Below are experts of layer 8 (counted from 0) of a mixture-of-experts language model. Rows are named router (the router's row for the expert), down (a neuron's output weights, with its number) and show model dimensions 0-159. Each number is 500 + 25 x the weight over its row's rms, rounded and kept within 0 to 999. Numbers have three digits each.
After each expert's rows: a language model's description of what the expert responds to. This comes from a sample of Wikipedia text that the model never trained on.

# expert 28
router:533517518487533485494524472504531490517490490537495495523545496472501496471549469499497511480506513502477491480450467527504496474502524482539495492469507559492496471556486452504508474500527451520480481478493507536470537497468546469494487461520473444516515501529481522504515539482502469447486425526528500530519500500494467451473475522513467502503525520475480526482489484534469466528515529521504453529483518520513498488502526510533481496469501476493482533494519498499508536512534489
down0:498578483490538500511502535523512512494499471517483559475479494477484471480529460502526477535517506450510487508485500486457535511473473472474547500544504502447531486537517507536491525512485545535475502500539498505492485541498529505465495491496536513464509510497508461510483515521496512507515477484518516448479476469522494472551515514498468498501478515482491500483544522491499527491522492471538475542496499485495461470455522503524515480512486523475453477457500494472513545501505452
down1:488493496504546533534525509504520527530497485544506517504475491480471510499480528456505504504516505483489479533490510496503546516521512449485506514491482492496465457548506507477504471491535544502511514464515524508477490499483452467520533472509460501540530501455513493509482479496519502478496508501552488487486480517533519557498457501476511535508530498457458499521491447469495480448482473466503526513461510475553456465511511523478544469454524538543513506499469523519495508493525488
down2:540501535496555501502501527508496501453489532554473534495490498457490515459502499489534553529502506485512494530522512484491499505501504510487503524485505506574521508479477498486491504501475458475526488504474539468487504466497544529487494453496513519510464506513507482441503487487498494505495531475496478443525504495475510482499511506526505529485465538524536502541487422469519513514462477545526464512484497525510517490500516509500478518489492533464537446469475511526501482504489437
down3:529520460507508469492526497509560473496482518491499492518516501517472496471520533535517496509467432509523512433498508551459501499449538498518513497488465508547476481522468493495515489530514499507546452539465495504469468468483490537484542449499543506516495528550505529512532514529498426545476484513485467533462509493515515482490490538529489496536494498520492488484478456498475504529506500486507520466487493502509504484496513504505499526458498499504513485476531507468507480504525472
down4:514500497497451518503501536528495515485470480445509488524481514502507459487505506487479476517511539516542501475503491497524516520475503456517506521506486484514523482509500517545540473511506505477505528499522494495516501513547547520492484500441474509543489501479498483478560504524548475465484506483486483539481474483488516480475539490482506484508476553540482521513532453507492507511533445520504520530476492507470522510515540521461516458473477490488460444515453442530471489495542522
down5:466498474492497496526516500506492499498536501491527484526556530493457514490522423475515516491526482524514470460497510522460518436505483491545512523517524489517509488495493492499518485460519484548483496431511545512455525498555476491480512515505536504490492514501486499508482487541490486480534492504526475487521443441499508492459490467508512502497499519495546493483443536498511471506487521485512526545519503522513442471491499472504524481490507532536530496526511517502498527464468520
Description: Closing == and === of section headings, table divider rows, and line breaks before or after headings and paragraphs.

# expert 11
router:534475538497500472500555497487515497498483520487453458488500499509496468483483459438502464536483511496472471481482548523465527466465454492499495495485535495518499502505492478496457505473461519513481478466553493512519493498498528469485489482520445487474481516524514523502450486458487542529481506489498482499517495512533521504486494490495488513460478494492531525509530502475546559497497498464523500522496517512492528481478526487525490522515504439528479458516543473457489533482461466
down0:498452524466508506547483519489498486466517506497493495454478496522520503479495489462535486524525485488512437488480500489511501481535482510480486489498462499528488522492496500518554521528514479503509556472527472513481480503462494508480472523522582526527539498499484513472531476456521502536513464512479483507474506500497499519484470514524488504494505520532479491466497478501508549572465482514485500473574499458487456501486477548512519480477480497488523509519501510470540545498468512
down1:487541493496525525479523507482513512485474473496540494545511486460476515510533486543500465486511488507512468523498477523516502528481505462504533493499503498487464519457515487536481521506502502494526505542472511529504513473508462506512526520543526519495523472485484492495525497480552477475535466482413510509523497559468437522517481475520470485506523503477451527512463475521499483512527532504487497475495515546501528459495550484502471492530479518470517463503493461504514463518528453
down2:481504471515507431477477510520482521523490537533461492512517487433477533527492523479509487511470494547507496469500554500499492455501498496516521481525507506506474488502483531518513535527561483491545516511504514492444523482448517565532480468468484532508529485475497490482513516501508484482507456497496551500488452511533486514483501513515490516466489529485463445531539507509531516481493534502489516481518471546480477540463490494480475521483518484509506516503479479534465478503495516
down3:516498473521536524549549524489453519494509497476504436483505493517540552499530491484513489514527497520525518467464501494472475481465468501491511518501445481494487512511503551460490538498491498497528461434508461506518494476479499541497506484532506511527506508486509516479487481493512489488490501521520524506520504483533508515513459485494498518468556499487461473459490581511500513466459512497505498531499510481510466517493529514473506470553452491490508493477487511570530481483503494
down4:516518526541522495476518517516505500533498512507465492534490512478546467494505505493487551478522497492476524494523519460469483453531521503513520483471493552508497500485505513541450480466475516508454513509520499481487446521548491488485485498510534558504492496511525506478503488459472495535499469506504518477437492468476489549483512531507467541473494502493521516494481532488456514498519501489516455525460491517517504493485469490480497503496483467523477580497526518525489559500449487
down5:479523497508471484490477514458504442486492497498489510462551483446511521549526519527497510511471526473530514488474487523487463486532508495475502477476480496523476487451493472490543504517547504534512569448502492484501477491468469452460509515543487504534509468509485520506477501516547485488520478524489517522523520519518441445494522496490484496524511507511513471521518508520541526538548483487495510507512514521511474510535481500503531498547522481501489500494481447517498471477455519
Description: Early syllable pieces of non-English personal and place names, such as D-ut-cher, Hol, Ber, Mah, ü in Führer.

# expert 36
router:515493470487502465540508486474467453499463513482493525496477482461456525559539514509508521549516495487511485510534511518492535469481514476507507509465516486528506505446517488466457454490520523480494510442506463536544478514505473509511480487488465499442482540496498531475469507489476502539479491513514495476533483510503554505464488473509489489485524482488550509563489487504490538490489465495498492495470506508534483493504496442488492511500481508514466486483495512505510476492455567
down0:511531512489465476512520500491469535502562510471525480500506514535449517507511494527513531530493494527534492467482480464521477501476516452482481545521496496536476488470501495501518502495453516468481483506469485512495516503493511516548494515521456508436458515476482495493557496477510537485484503499450523498526502491531490506513550480485497502497536537465535484532481458469523490499505500534531485473499483508510508468553511451487484554464560511528505508481489511502492516459466497
down1:474531490518476525536496509532509494515510475504513513541467476571531475494514467456531493507439494500512474523441530486504454487526487483505492526480493524500521505501536503495482541477462489525484489491520506531460454499485521527509500507456501483473527512521501484521522540493508440481471514527447532470512491493489483492513550474449499518515500482546479478500476489513473497531533526442499507488494501510497526549535520530496512533477493480497504492476499485504481453517493549
down2:509494547487461496506528491491484520493489517511519498508526513480502571492461422528512482503512495499471522516499514491488448529495467513500497535508499478517499471520477525546483489530493568487505535464516493495499513474488441511484529516479516459494558514496532474490427452506511579503493475513501513517502488465489518501502526477488544521488492456482487506477504488497563519479484516497517510477465504501494481508516489499501501477515487519497509478471485476524501546522466535
down3:488494499516521467482495446514486488512477513435506465467497523498519486458505504525477517485521541537491535498490508492502509517505552507497524501506501502528433545517475514511508506458494469478482545552471526467476481548543497475453512497498496512516530507489532470508508513465479503488479473577491474527486504542488509490524480505489491487466487513494519558537473479471463492506519458487510523538492514490473558508509515520475511486455522480508524530512469487481479495486489526
down4:513501477475503521503535492519522491501480462478470511456523511452493555506472543476506489500527525512512521507518470497467473468489520507504509491483466474519500483507469499504516505503501505517512506503463540507488509438514497532481497482502490521504536463513507531537463486515496470487500511503522492446466484552467480520508469493534488528495494487492495532539502531536500458450503481475512539471476464499473459572540493527528495524492556466538526511538494537505480449519496490
down5:485471541512468511515514485543514479495509490513471520498499478527523452491492489518490523486483486504465521464536508509517455447477516508538486469517501489591554505535516516464525479527468524509474538503493477497489509527516521510465495518461480520503491540497488494488523489477482443482517512506493479500481478468436464565506500488463437513486492519525497552521475506470523544489516526476509524484504481535528489501472515490524526499511490484534465493500482512516526500507475493
Description: Short consonant-vowel pieces at or just inside word starts, e.g. car, bar, col, unw-el-come, b-or-ing, re-op-ening.

# expert 14
router:504528475495518502502484534506498527513539542491521524503516418487526502487563484502522465507501496542479464476543472478519528479485494488519476495529489492519479434494482494503435496484517495515499504522513543519472524512481482458486519508534448466506517518513499484508504536507470485513473484497513488565522517491514468490526497520464515501501455534495458491489498457501486497495486467488499492483492478510476514459478534486504428484496483512518520528520473477448535494507519460
down0:505507504491520492486543500510534485470427514543529503469504544440531544495500472479459463492468487505505519517522484504532496505477535510527475502519448489527544499514493497514491533492525493511456508477570519497525482521498516505494529548507495532505487508547494522481476509522457444485496490488443504526494510467459476483494536500491494498526459518423521503503507499515521512487474504512511486502523458486460497515533492526475523481504478522488534466493465498518496493482523505
down1:545523512523462524478503529533509467485520485476477507451511513519490488485538542562455522524451484443495469534479455505540555504485520488491473457515512502511493529477490445512525500521497479531516486467486487512536461464532491494486517496474512483482510492491477498527519503479534532452502535488465490496484484537502483442487505521513506501474532502476516571478509526512476510485488469501506509489465474476554496522508512483547498510514479534523483492502502513518509493486498522
down2:537519526468513535502485519499473503490494474503488485467515502493519476446487543533498536507496520527493480486453512523478472527497517485492524490516543552458506470489494525533485475519529535498496498475530520514491477501445518496449506471496504496493475471499480511465473541502505511486429449529457498502547511517500506500532530523462522522477508515471518488481513481523514426527481486527558477540522501503484510503493479490506470517473479506544474473528518538478512469511523519
down3:532501479523516508489548511468476498540510475502518472461489536491479505516523511503527502555527492545502460552510486483439462507465519457539441542499537492533478475522524519522477476522519500499476508481492456516515502514501542502489457529483542475497528477486529471493453506473488546500527465507462476504535494507481525512513487510524534476488521459465473524491497506474476499524459447497490498505479532521522469519515507492502461470502498466495499496530514512494517522536495490
down4:561513560496469468532471499532483486521480489512462469505558453506436481507501509487500488522476527519519494536523506522498442466559483474497496500555483504486499537500487516481496486511511488506532497501527505507504481464492505518494510493534486513491481452496532476472463538538540513529506509465523506515500541498530469535533490478497486510484515512486516503521532443453482496506492507480536524511477474480494494476473525492480476472535500470478503500458477483546489513544483494
down5:548505492487513497467493537504531509484510498463523484520506509519479515586536491490522442541502466526510488478496501501529495495520488527479510502494494503462511466559505464491486493513491476488508510495470529453478479516488474479513480491501491505520556516474447473513517495544501479545508496480442506533523476482503494542505497465464477507499447505499488512531512541512490558484532517490463509495500529482482472477480461494497463507513514576473555497500503489515504490482500517
Description: Sentence-final periods, often fused with the word ending (s., ed., ).), plus pipes ending table rows and the closing = of article titles.

# expert 15
router:544490469505507447491523502485472483506484511495471506451543480504459494474483454440528506501517482485520464531503515499498479467506458489554498511477512476467517468511493495546522502493475559535493517477497506502512470503495536447466492521491448529488503508542513513492465510498542542503521508519514501499530539500493504523492499468451540512485518474525486498457494477496559545474510482514535528483528524514514507496508521475509462520508470454551496477500512506490499527513504470
down0:522473475480472471504517492500511515464529498510482503489456504547500501543518528517485496499487523493489479516492500470460507481481493527480497476495510545533525478512533508510511532489516533465504486484519519512519484531525515495503492535506544530465526518458526470501480454465511473486495533542463551496525503438468521473527498497527476515481526499503498504515498454527505474454545494514529526523454498494480472512505524479533487460464464531501502539546521482421486502494479471
down1:497527496520467504458505474473519511495485489503478478520496524530510498494506493522510482516519544536519508511512487474496504469475473541499518490484488461511517541499507478507523529484483450485481484521494565507461484555437471518486510454510526507519477487479497461513554502518513531540456503525506509548488535535498508503524508513475511499449461480502498510531484505538509519501475463520517498529483543481477527466479491505504533488531534456453463473488522529443486466516486472
down2:482484470524498523472512475530477517514449515542482523469466476456469526480504508502497521545506478480484481489489495509500523513464496479508479489498476488578478491524508489495471509483516522463505513503498520543456541523472455538475531513473519546523516529535477530543490505481486486492519534514471519479485508518476496552489516506486523551486508541493519505523509481508472494476515521497526483507473480494485513513462528498485465447444494471506538469502484506467517527502573487
down3:500558508516479516497458521512474486518484489476517506499466448537524514534521533503494499494482520496519539481533493500494493540466507505499478495511452471539520505515528473495524515464486479559494530465440454502501466495471477470505529508548547514507506487528474491499465472517493491527505483444478488508488491485492531483496527511505500495507481472525488479540530477495485533474499489496558580476493493441519488504550510508498492473490466513539500541488494492514482507468496517
down4:481545504526532483524532463486512492507472506545461512483494479499489461473472518518500513552507522464510480507470489569500534508485502513512503471472492535488495449539475527523486493474489486510527506477483497421505484508481509557492530504517492513546493502484499487488509503500531513538513480476507479506507521502508492504520516490479502510531443498479504509508533472466451498525494528475490500481554529477500487504533501551450465540491496494510513506503531490547464438491467463
down5:556500494541497521541541505507481501494517480527560454503480525458519525485494518528468543490557473546506461522526497526495494499486494462501489476490461475462514513497506504507484521493533511553522528480505514519527464494491514470486489510461498498539493462506528502479475476492507468514517475501563516466491477520546511519522500501461497524495525478495491485502493562498494487449497509533446468466462505532505502490494507470493454523486465522496521485484452505510481495494470525
Description: Middle letters and short pieces inside Slavic, Persian, Hebrew or Indic names, e.g. Z-a-hedi, Ya'-ak-ov, Lu-čić, Ma, Kar.

# expert 8
router:467511505506474505518492473470496494427501504474446530482472514524521528470497523515502505516503522524528479479529517484444515504487466521508544497538474534476512460532497496442480514481535484473486556541497468501510513513491484533519519501525522511475535472529464484508500516529524482462532501504450509460509543482487504481482445511512511470509497502500460517473527523493504474533526475517478502523461483500479464495532506503497528532487504477472499532574515497501529486471521516
down0:460504511496456452489500486460486497445477481522476519470488561462480456523532442471513534500484502512506500469525502488505544476539505478551511537524528517519479486514486515479459538537509517526504475533495468508502500491512523526515526493526484473486506517525525512434496510521549480474496507480511503503526497474502474509464474495503502510434529514493509522476476506510517494518505494544498476531507527539479509489474498486542488505448495449490489513511547496544530495503489474
down1:489541490518512488481523472530484498490542491504480517525483503503501473499481521535501478485520547508481543523547552492471472538519476481542514501536535489535463507497472459493524546474518502519451476485475519503483501497473468521488486523502504525485551532473519467503500538481480403474502523475497502479487508504499498512526496517521479556497478503512460521477481517543507498511508466480503499496483498494449520537512463509474509500489488451513516467481504526449537499523481477
down2:511485492515507494536548510514476502509465523513534503445537455471501487455515504488497491503550461488475454486469545548512441458478492524508462519475521470525483494474489527504487489522504515521531480473528506473469497516488540472521510533461469454523533489504532514508470476491539470533499495498499488493541528490501488466508471494503516502495464514505503523503513472500503469541552462524462519499486504530520540500486513521521443503509463513521509476501466525516492545487533508
down3:482495509536524528515498450528481506459453506496504472496492533515500495523502475517475519566514509485515562510505511489509496497535469512483469490490494458478525508505537483501489503499496483497496569467470483476524525506518450488537475481495524483523511505467477506470525530521499483542513471478506500493520496517476525465524495467500520486479496536468486498511537478441513495472497458516471494468494551494538504496519471532450515471500491537489455479509498509546550510486487564
down4:470514492518486512469452506560491504503526522486502516482498469470461532526524501521511481476526517510512522530511532471489535472510496453522477509507463519479501501498476502504487537527538466526509459547455536527478514500481480535469501535505501549486474500511475454508492506455547434518475502511468528510503520465474470511481469454511532527535504518475536503517480499525506493519530503514510507475460474465464490508491525541487508535519512438482510484471525513480496481517486509
down5:449483470503514503521493539495494519503474514502490494540465518529521493495422522477535463471483486517510547486505503465505497499470511476469494489498523520520491469536464510550493487493502474513511499530513494475501460528512527533460514493520509502527552521473518502509514478469511478534515479481500484504485462478519534474516471518493535467451533512519473488524502484525501573424462471498496491502506482488522476525561475502524519503511495488534508510564502493490471497471519488
Description: Nouns naming the kind of thing an article covers, usually after the, a or 's, e.g. school, album, single, club.

# expert 30
router:459478513495527480536496509470493475452493508494503481501491477480523524528469497497495523474490519533550471524508507524483540533497448476473521483523516465511534532541481539474514535481527476498491566536447489530528485534482512527510486519521544481535475484532475490544503510483510480481530528501458499483485493471470465506488462492509504498548513516487492523497509498526449526501514501486489515499513512467525437490572528490480506493514486492536527518501529481508528495527530522
down0:492519492545533499467506502508526514478469547480480511501509502487516477511539498500482472466493492497505455488500517486487452476494468492469529475498527499528517535559528459460494488496521527496506506475489512470508512446437534496518524482526488484493519481529473487452497501516458556510510533553521518490504507509484458511499468479541523476508538455541478469487498532469506446480485502451472507498532519517470524494495492497496527524480522524511478506571499509515524484525510517
down1:485504495462500514492509487466480459529535503464492469525496504479452519493483472500502503572495456507494534484472533507507534501554520471496483486507517508513501496474532481508494506505501533499501508455520530509524548506502521500523533501518484494549499523452489482515468525526522486524505485496543493499542469520484525520495468517532500502443448532508514525468482544481484514514475487495517535482517493515526517484533485516499490482473480489514473428474488468481490565462488442
down2:523525467478535496504479508500511519540499509437486506514457504480527481525454515515450498465508490537507486497470504473481528506539479463488504502502507541501489501493498491517520511515478503543477563498528506457467520550480477539488495471524511497510522501515503481532487464558509436497472482494501496479515505465483500540477495514471483528477524512512516492542503511549435491507478461520491498521507545471500493551473532519486492517495527434485480501525496496517519475506514464
down3:566536521510474514535500498470469523465501532486514507505523495497489496468521497436516474474464523481505524518440516492505497537453503505485470515482499519492473521538531490496498468509513512501484517489533471471479527521517487485508490513471548489489491518498541544520525516496491511457538484539495490438475506509525527464455467497543503477497470505495477505515526516456491463500512489506457517532490498476518502466496505500505512524497527512440479536530462529469546513526467530
down4:513494494526471485504548510564511503470521512523518474521476498497497520493430506465469549514499511519508522505548507556482473487470485530520513487497533502473496455475482499509522480498461521508461497511502468504475507508488467508501522514522487503519482539513523518523537539496480540457530517467517490485542515441512520466488510494521481533523512512503502480459474478508544485470490479537480450478522532484505526478464474459515480462519496471500469468472530492521488511514483551
down5:483493484496486502502533503453528453519479493507520517517485446479490473494509476492470496462486461548527546472521491455530520514494503477466475511538547509521470518577533510535480515497489521501480480563498495488480519547464500511546472487493509491518492517506476520467521497503517471517471491479486527504478478484472498504519452515517551477528509500474444457500546534491458466523475487520491546513488526522520506504523524506479502508456514502513488509484483470484516529500533496
Description: Plural suffixes and group nouns for people, plus object pronouns, such as people, students, members, him, viewers, players.

# expert 0
router:491489478508496495475540506519500531487492542463475495489540540448487495468479482446523531526503498555504489508511488511463484498548482472525528516464483541472505530541438506522527511507515530516530523526499542531510476474474565481489510489495459494527455491513483506512519505493513508478508491538489478494528491530509494524478538503488522465475496530522517500471504508468542527477482471496497482523532489530497547509494460507489463530489454457524524453510528490470510511512483488
down0:484503549499468520503519525503503479472513534503502513481512551535512497529501532520496499478497465482506531524486473505562509482517523501539512483487508461465459491490536473473506427477490523442496502490482473490529483533515506487508516500486489512516450486530505487464510482543463495557515497477515477510506485476468546507515504569522501462470481536480468489494488521469483483517502491514513476467460494534493512503521505483502500531471489477528479461525522468562523534527508469
down1:480487519493409507488485533498486524437493497559509539473522490493499517489503472526507472544529495486471527481525507535513502552470524488505461498506473481493479501510500487504499458493527457533513521508499491507447522484498489496485496502473518552528510533502486499527557521518483481515490543467519504496543535481485485449493512459494528498508466508497466509517474472467434486506475496488469516494500504523512499541506465473525492505494511503489538521491530506545460476535507524
down2:522485463517474492498504452488441494486547509493491532536516494484506481493486460529564487514446517470508516498538505524558495484522532498543503528492491524494450502492523526489510511522461442499523498465486519459512486473465508502475533504511465471516494528521466468531489520455547517499508469511522491480475501525509529496545438498478503504527512497494537497499460463520520500515529539514491482474471520470523494479504456544533461521488494495506512506519484517491518498469505515
down3:489525477467522529455485480517532457471522504549464502498527505543470467490507529497482484518477525445489498511502507479523476528519505495481460519474534551486487522506482527481462481503521473499548466505518506544487440498517510474434490486501488478495488477539480516484523480486537502500520511466451489513471493516508556516506518480554519483456528514507505523514521478486485557527486492515468513502531516512494490546532526520532493475536479471495473508468529466486499498492498499
down4:520515533527469548518535518528485513495508480502512502505504458490491535570493513512537510482558522463483459514494476473518485543465521453513514470486502453544511519492489485501469541486511472514514508509476499493468490534486537505495519486512495484510535490499481434532489493502471461462487491542488536444478523538480489490499525533538475482514504487489507541497470455446502503533501527470501517476500499550489483529480486523521464509482515491484486496516480516490508456494532470
down5:466490482517507513532477520526513440492551500480467477510484513505467495538513476504491506511487517465505514516494527510508506465457481466515537501492461541501472513506505528511498491503523566511491515490443491548491495503465484500542523518515510493511464539435425492474530487527486440448508500509496472491531497553504481519476528517480503531508476521506444487516504551475548523494491492479507490506466529495493499541496525491501516498534506504500492507501535465500494476468512508
Description: Inner syllable pieces of non-English personal names, often Japanese, Slavic or Baltic, such as Yosh-ik-i, Yuk-in-ori, Šarū-n-as.

# expert 2
router:508493463483541503505469496526486509525491506487508498497454492502542476483531502459537486476496502491449470454506474480534540499516489499499497505528478489507495442509466470503501503454502504514525477479537497522468516489479523476500514499521432464476510487507509506466510514485507491518453468537511514541508515463487442459520493509471504513522515514531488474472490492537467455479516485516479511478488470475471555514470530531508455457513511456484492532535484467516495459469472471
down2:561521506499529499511477512526514527514504483487486486547479565530488500485479458500494504482517467442468521517483470567493510536474460543499480491505474525508481522521478544506508484529508494446475527486459491505478513502537467473512497480477522534504468485484486531527499506482491514521543512518490452490497531447487486531500464502506505452470488507530433515473503523525480500496484531487475516502497522480561508497465493479513463486496494497503522499529482498552524491520507518
down3:488534536518513518467481455468419508457547509500493489531496475529475496499504479494469489534518463447491495517512513502484509487479517534507452496483536506516445501489491498560470496532503527491483451490523484481533502501488492516507500495510477496541512519499494505507517515517480543470450530461485487516492490469505479488506545510493490481525484497434546495551484493523497480529492510556512489477514486462543524473492539539488558508511523499511463504512489527503490495495521486
down4:484523461522530472482503491505499486489477528534477477537519491498519490530508508523507463516527546497529507472480508444512455482518494439541492500520462532483468492486535544504486446507448501485505536473502507531516492495519483473488480481533481498555510537503519546486522499471453511516487519522478487456502446488506449486509486486507472461504484473486483511509525506512492557490501491484470510478535546524524511535503448515518522475509520522477540498489523467513511511490541509
down5:438533483444498504507500480502507555478497526487500526494477457486506486483491489533478534506512497509527538498467522514543513497527498536532474490492502462498463485487496512540484491504507531437535507495515483516479514452480469541491480525539446440514523492499476512493528463478479478475504496477511543527514520502520492497512516473515513534525497483512501521524498503474459478488472499478468473459477507491558502476449509517499478497557507522526541502508542545527499489527493497
down6:553538499552502484499475522518541450509518510517522537499511502517523529531482512507561526467482478508513473524519543474437511512509467504520522499516488446512489475485532506501521514491560529467497523498463500453512499474486484533505507497513466533508510534501454497462506433505500475532510496526450494505492463485485508480492483474522476425536494520488524504532504500483491500499516485518503499464497526481533450483483506514527476482491509468501498489461535515510492473482520487
down7:554479497513476454501513521536519485494516504433523534496512477513532517526477490528495476480546481499503527484526484467504492509500478508515462482521503500510531524520493502514495491522506481492468507467497542509457507480497465506526480482471492519508518473480442510478498424493507492520512514518452480469528531474504527463487522523519503498475503558532491482484473522537483546530556427506510511534517507474515492432506514501503512490506498490463506506523499528506471474533470524
Description: Pipe characters separating cells inside wiki tables, such as month columns, election results and squad lists, plus semicolon-suffixed score tokens like 0;, L;, W;.

# expert 20
router:519482480483490453507515509484490457523526475471514493484523483505487513519530482475521543521500523483545537497525523505543486456479507504514525474447523452460532493489525522516469466486508515516513512461468491514536478521517448493511513514478499550462497502485536545473518523509522523501530479485502467456532555495508521506489513483473536487493536440513514518493501506542548511493544480523484526503484537543502498501505518483530520507533485492520459485470498536530463470521493518
down0:472505495501502469582517527494517457506492490488484482497518502481506503486486485511495528472471502483482513469529506475505483476466504482517507547473516537471489534541515557555509484501486511503516491512510537477458529516507529481519528534468506471538496558495499497491482515467442494524461487476474496505480488497526505501481514522475496468482513498468533449499509528513477472524521518474522434494499516451465531489524478463459485496562535533493515510484506536500533527493504498
down1:493529485489476503512460465483520527505495545506561498498480491495530476498514441516507450520462494476515511498511489463493472522466477490501513500514491444495480547519509552546488514508512476487501556548494544466481466483530505484456467494468502507498486540525516504502480504506522520492564497490562520514483475509561513492485487496475531551514499499479492478487529462496486511503517528501460495474518448551503477522521523469502478524474468509512509479481514501492487476505492510
down2:503494513478493518475496531489565511485463472511477497499463492488485565489518478496497492505457510487459483505529524465493505469469486470548482547477521506466522480499494529492517511554555476527522515540508459501489502512463508496507443494450509465531463517520501454497494471497532471502502497497537502537507478497470474465474465533482554520505511505481469484513496536525522517502529490482517495466495488520532490517534513487451466517507517511480490522477474521543515519530530532
down3:533481490489484506467477505520557451477554490562531496538506507501461511493484528513475555542526504496499508467485510540487523509499537466476483466507513480488468523482476483479552453486505485498450529497501523491497533505504474500455519483497534483527472471512484504525523535490487511509519501467456505527471480548505500506512463464513501521503477517470479448487520496517469544483492508503506520500495527471517512520493470479526515446551461477491507497486532472537501512527486524
down4:537520491541453491550495514461470501511529510516486500497473515477460490477504526495484494466509484542507526468519496526491501521490487477455493479487497464530467533471527509465486533498473530535534483502490494522531495516501457483550488507543586512454530502474527497488521495466554481503514515489492572526527501484484465476490511486501510462491492499482451542481474498469489556489521476503486489470471497528502499514540512523527487519504472504483542487472477468499516508485512499
down5:482526520530475465494480539485458499511526466466490510456499478509488499459530477477487462501498462458494513512495484467546489512498490479532498505519499505492521511526494526538528518494531502542491500491520503538459488473508460533520509546482502529481465543505530506487519496491533535509519497536480485490515519500471506512464465452479473535505521535503510512494508512493458526491519471485520523524534498527481476524482575453518491478518472501465484547447479473450500481518548497
Description: First one or two letters of a word right after a space, e.g. Se, Co, tra, ex, Re, as in tra-cts, Su-isse.

# expert 5
router:533497517509537506517496506526488490531478529488486537484501474477506505510499481499525491500534502462453501482506502545458466520498483532498504525478455482501512501531504496490528506546501505525500496478536472512486509486475535540481482496473461523520506446495461479510515488450518519504472449518523502472548439483462500483516531505498531487494483507541517546499457474531455416513508510482512476518536518550515550476496526496468477513501523541504484481512530495509525514484499473
down4:542518501503542478532513494481519462521543540448484508504492513486507496497517455511471520516494447531460513461490450495510506489493563490503533463524492505546455488531496521515517510503498512486518542490484507502485516482510484435500439508491536458488500533459530487534490490505518534488484458480526504497496479465518539545472533491525465534498519481503494494484514477535476493513469488507482561514468503495475501458506472478524490487472529496530529504505487513520504512522455498
down5:485500512521502496466521546489507500468563481513492467497510520512504498527450514487477547524510513503491512495547501552484447486470493522500513483482464496488487467500506512524480509529517459470554450557495502452461528506517495488473534485487462500477519506511497481462493490554507556528491542486514486502472478480481483507484495540495524513505487507527492503525518457479494483524458494525508497439497482491512551514495459477513491521500552558491525507508509492461468489511496491
down6:492503506543468510521518515510500454512526467454486490537507532551508504495489493467483487505476503480529459525456458454495497501464466503488523522502460465521524503493514537531551548502490533533476510473463551476540518487505486493502511523528523494465492526496508525470497507528450478505500453508475500471522518500539470508513505476516512498493462472514501487490526538479532520498511531474503472476493481489537489474526495536501463545504467486459496531552545501497455500474496491
down7:514489526509517486500460494507518442497467481513502486484504486525495494494505447500504475467452521532511484462514529520482470498493479498458502470503528478479550503514553488497541538485511482530510498533510495517467472513477512466512508546476482493509482520493499451528502495469511500529492450495529486511462515504483483504531505514499503482489534503492522493522507482554531506457548477488512434542475536457537479502500510550438461510520522527520545493481509496509558485509510500
down8:511534559523503479486513527482494539495507539492495523485514527527497469457473497450478467526562526493486521452507494528466464525497490473530509522549501514539462492492534496510479489524519547486495449525493514502470480505500535491522496491493516502511475508503476507507465480498515402504510490507510530500519508525458480551479494501492489519519536507491517473532499490512500459494470496542468493529464479493489521492513530520476484484511422530493475495483519525480499466498490503
down9:502498472534497566525487538515468439494502510506483549515497475511484519500512513524476493511502471473456528517511483505488489473503510499497532496528506469533508522511479469508496511454497542454464485451517477463515489507457487516464484489479508510489507570552526531471487489475514489523513497488497503524506523487498506504529511515522516497510499474535497527517511487490466486531460510517506534552489477539515528485535491491424537508500537475483448449492527498489460498458511492
Description: Byte pieces of Chinese, Cyrillic, Arabic and Thai script, LaTeX pieces like frac, and closing brackets or quotes in tables.

# expert 22
router:533513516458523431492510478502529509536506467512450503466455469503525476496518478471496530464483484474458475489512505486476500527489514493495505472523483483507513482455526495523506471457466490467501458526528512502478537495434538533484511495452490544467538492486521505505487517519499498553504526520543527524524448508498433526513501513488529509500483479485514529465496512501493463493519505489520498541511520497475490459483486488514473535515528502483459494531483496476490524527510458
down4:504508532472485503476573473551468492505449502500525477470487548512495520552499524477549484543489508493481492468498480530505475478479468509532496533500458523511475468486545449524470497461502494517507546494521525489505481484497481479465496511525502481504519474480501522489506481518498512460497539519492535496486508540517519533510472486473474515468511499454539525535485503474502485450497507461505567505484487510479513504517516515472468525513527498523517492510490493493529552464469462
down5:498516494518467507486510489452541478489464517495486474501467507493481499478515530463543474475472501529472531525513506508535483536514530489544514521508515504513513515491528511476513488509488525535506480498489505480505450515547481506450515540533467547485479531515488487468483478492572474466482484455481518559477471499543535492480461476494500478538531499453489483518513534504515508516488499523525518510508502559489487499474505492519495500471481464527425473494539504491472500473499518
down6:468536499495495498513506520529464501467496463509480517540528520515482469523499479529468500462486477502538465505489457497529507462483566564506498514527494466455492492475516549504461514503486558483487549495498522480488498479514513497512503529529550463500481517528470464473479486486512535474508546513457522507489523522505496496496515511526490465480504427504501475556545518511489483520475498549490521507486505490501518514472503492508489444483495501477530504489478533483520471470515505
down7:490519472524534485456494522488513480513507483466508497518495475511521488482538524501548546443489488513522530489493523488546499504487504505522481464481509515460455515494491538514506479545481503488500456511473473470515466510593527504468487488497503495465521502477492510491504522486495507501517470518494447532507494574518502505508494438475508516501512511508513469499454518513480525490531508512467502539523507500551492505491459477429530524490516480497532493533480497460466522490508505
down8:494514460522513517484447518508459505480507513469489496567514492481480473496497472491482537524450512488513481488480494516471512498536516475500527487477549491485481468503543505523490482490485480527445509472473495565527503474509479480527501483452525512523547506495496492484520550500550515516535455464521496493488531491523505547519515488502476539500494514551486494525477480507526555514512457521519499450535505484503519468492528493505513484455495526473525482477473477481491477487499545
down9:466500517469484502515507502523490514497494477512518483506512500527486559497481494497509490494533509509477477517483503471554436509498572483528476473481470556514484466478487514489508472518517500516517510554522486456513489465478498501497491544510490479473515525480507462507467537479494491502521512455493476532561523478485512478493521511521512539484484523461466510465486474508461508509478499493561534512507483535485488513493500510487505489541510521491476527480514464558421475523530507
Description: Digit pieces inside scores, decimals, dates and ranges, such as tennis scores 6–4, batting averages .329, slashes in 03/20, $ signs, and opening (19.